Below are experts of layer 5 (counted from 0) of a mixture-of-experts language model. Rows are named router (the router's row for the expert), gate (a neuron's input weights, with its number), up (a neuron's input weights, with its number) and show model dimensions 120-159. Each number is 128 + 32 x the weight over its row's rms, rounded and kept within 0 to 255. Numbers have three digits each.
After each expert's rows: a language model's description of what the expert responds to. This comes from a sample of Wikipedia text that the model never trained on.

# expert 3
router:095186139155145094101133086109171136159123138179138078155122129119116116104101081128121179113095079106087114165157151092
gate0:076056128195171156058057063115122126119157172135124135104093126070110148109098122127170194142127140133129100069120128136
up0:130054115077116099136161131147097144187189119114135126166120132134133132129194088209215130138169126126141140125125131142
gate1:156168130132116133105113132126132072122119126142077000123120124124129143128129131130126145124118107125129126135089127119
up1:097164126138146108167128127135124128097129112070132191127131125132114130243130138161138128144227175143120152127161126183
gate2:129117129180125146127121154142120126130139185130119129124127133159128128138122128122130142089128128217130108128111048220
up2:124122179156130103137126101136106130117130127158123125120123131130144133128129129140131123128151128146126135104049122192
Description: Word-internal consonant-cluster pieces after a prefix or first syllable, mostly ch and gh, as in re-christened, dis-charged, daughters, teacher.

# expert 11
router:132132170126156152128118098086156192108163141088092151157119091120161176166181082103116174124112162114146133118100108162
gate0:191121058138129109129118133104085151131114084120156130105105127133122143125148131140137137170130121164141131089155117172
up0:131111108161135072142127112128122146144113129000168126109063092135128130124137133050079156158130123141175135115126117164
gate1:128132115113100133054117079106123145108135165127147154123123128128130138120132097154134106203017129194140131084121148132
up1:130128212122032187127040085063127179062136131127143133079128142128109124126138107160134122157127143148129127128114146120
gate2:099160116072153130123143090126120171095127123127128119125126150139142128127156068134028129156050130139165125128147130106
up2:155131129118130133123137079134179131134125129118082119122149139153120121192134063132043130176063127130162134124133075104
Description: Directional and compound-name openers like North, South, High, Super, plus mid-word pieces such as per, ver and garbled CJK bytes.

# expert 29
router:144125094161120177145123100113099150143099145150198148160165129128027116140090184066122160140128124105111144088122098172
gate0:118147132140224136137127128094128133124106130128123118132128129113113139137090112149139129127144120095132131071153127130
up0:126133139128120132123133130129116115102120129143118126124191127094000134083045126115144100139106105132132141128113120118
gate1:083137109111132131116133138127133094128127124128187104103124048117100109131089215153090132120114099128131132122140131119
up1:133128130121145076064101095128126124121143097142100127147129093128119134149121079135154126140124142133125129134138255123
gate2:131111087124172123155000158096129143104100135123115128128123155098128126144021093054128129100128165125132127129128129126
up2:078157076115139094132060148156160239132131132143135026154129116127094186060125026069129130128140134123137124123123130129
Description: The piece er inside or ending words and names, e.g. Aer-onautica, Caer-narfon, Aerosmith, Conservative, center; also other inner syllables like us.

# expert 14
router:159173181170123070119083145125145181138159097095155071156098101140133101099130142119138165075060140081184148169069128164
gate0:159147051128110130062133143103129095128044135157097102125113091118133101128127098090129136132127129151126131150126128132
up0:131105125124054222126124145091131147177088168130130128128130122115085104128130135125126144139080083116128177125130134129
gate1:117128098105098090133096115129133102160120122132124188136094143129128083072131093107122133125113131128126132133130126151
up1:119132120053135086103089124117164111166128129129135114152163156139090100002129137125141135139128170242115141131156130127
gate2:127198242128151123103120126125129127129127116143128097197127128125122146130126125138119130130052089107127136116148128101
up2:131129110127099144148123129131088168128118135129133130095137130116130131111107130093119125136240133152123204098125176136
Description: Compass words and place-name parts such as North, South, York (after New), Park, plus endings in titles and names like C-ook, Com-ing.

# expert 37
router:172133120142188160087080095147116187205115159106127115164136116165092086132190150148152115168172173186108155134102132127
gate0:127127131129118138129122129141134072126129130152119128129093071121050091139128150180117133128127130161124125127124102120
up0:137136129130126051063128128087153169129122127122129136125139128122211230138135093057203179141139118131115127127129127118
gate1:116168124202255133139108128126133065165047125125104064135123113128130106103255127088139183123102161130126126130141124141
up1:135128090052130109126130131105117184110122140148250182131103180126127118111039157122128126129131052101103136104094114128
gate2:140131117051127115091111060138159126104125218133129093101129129136128116113106129131109121124128133128128126134095092086
up2:127161145123057109028121129129144200126127024129129135160027094102027107129120055132133148084124125130128132076129126152
Description: Single vowels or short pieces after a short start, often i in French or Japanese words such as plein air, noire, aika.

# expert 55
router:131122136108148121066135111152083118137141066099073142085123101121146109103167151128118109183163158219038164108119105109
gate0:153124133129137128124128128127127102134120130124096129115143102129105151120113162127136099155122128089165092118128143129
up0:174058126128190137090129126195130126129108137128088125112081136139126128124117123130131127148122122130146178128127137131
gate1:099121139119174128134141208083138120125136130091056128125163121122148135164144137127134112133099103089111122121138134146
up1:205133128145197137173144131127089081133144115137132101103129129129127119117134157088146145121179127129116128122198123138
gate2:000154126131133132125141158126130095129128130174127128132126149096165147140110109138132157130128125135134132106128143132
up2:121127139074153153125111123136127129129014127119130172157139126139126127116142128131127134128123144114126129120138131122
Description: Word-final re and le pieces such as bizarre, Walküre, Title, rarely, plus digit 2 and final y or e in names.

# expert 35
router:177142085148205095098133135124177104109121124153091144119106170136106116083171182180135091202100140194115124149122147159
gate0:123128100132127114126090127121130124143201124145130079191132127130125201117134083117128115126225130135139130102138125132
up0:103138131123212129110119128122161124117129135149123128132130101150116164132139155136083021153132128207067114125158121130
gate1:142119137040130129145128162127129125103131136138129132127126134122122111189125166013056131206129114181128098092084128118
up1:130130101128122031119130128005123129142000119125136124139126128131131118126085108154144123109134127118061127129079129142
gate2:146149130123134131127161128105133129177104128118123127150115116130078113186118128079110043151090215140129128128125126093
up2:228199124132129125128209098123117128136113118132141127141144104129093126212124118100127134128127125134128183056105132076
Description: The piece right after an initial S or s, e.g. Sir, Sunday, science, sigma, plus sub, her and the.

# expert 30
router:043052112077122159157070111097131132100124064109127124113065181078139080121170103085136101142117184085125117115144164161
gate0:128125141025151129122202127128132148087179217117095131126129132157130127153132155107167132034075153126223121128136123108
up0:126161160182104130135129200113129077128238104144128162126242128142121224126103137139138129134101127139184140156131128130
gate1:150128133122162109157134164134119129061096106137113119147119116114133132124138126129119138151129142135207173134127115143
up1:193106147143156140138145162132132127089060109160113112111142111065143134137117125131145095116118177096134113147144136125
gate2:126075199130146125105119141135126129102130143116136132127144096084127127149103162095152190118082133100128102092064132127
up2:125176095127125128136135117147131128098127135118132189138084174122171136131179122116067102130195022051180147115127145134
Description: Structural markup at line starts: list hyphens in infobox fields (- Genre, - Successor), heading equals signs, table pipes, and ISBN hyphens.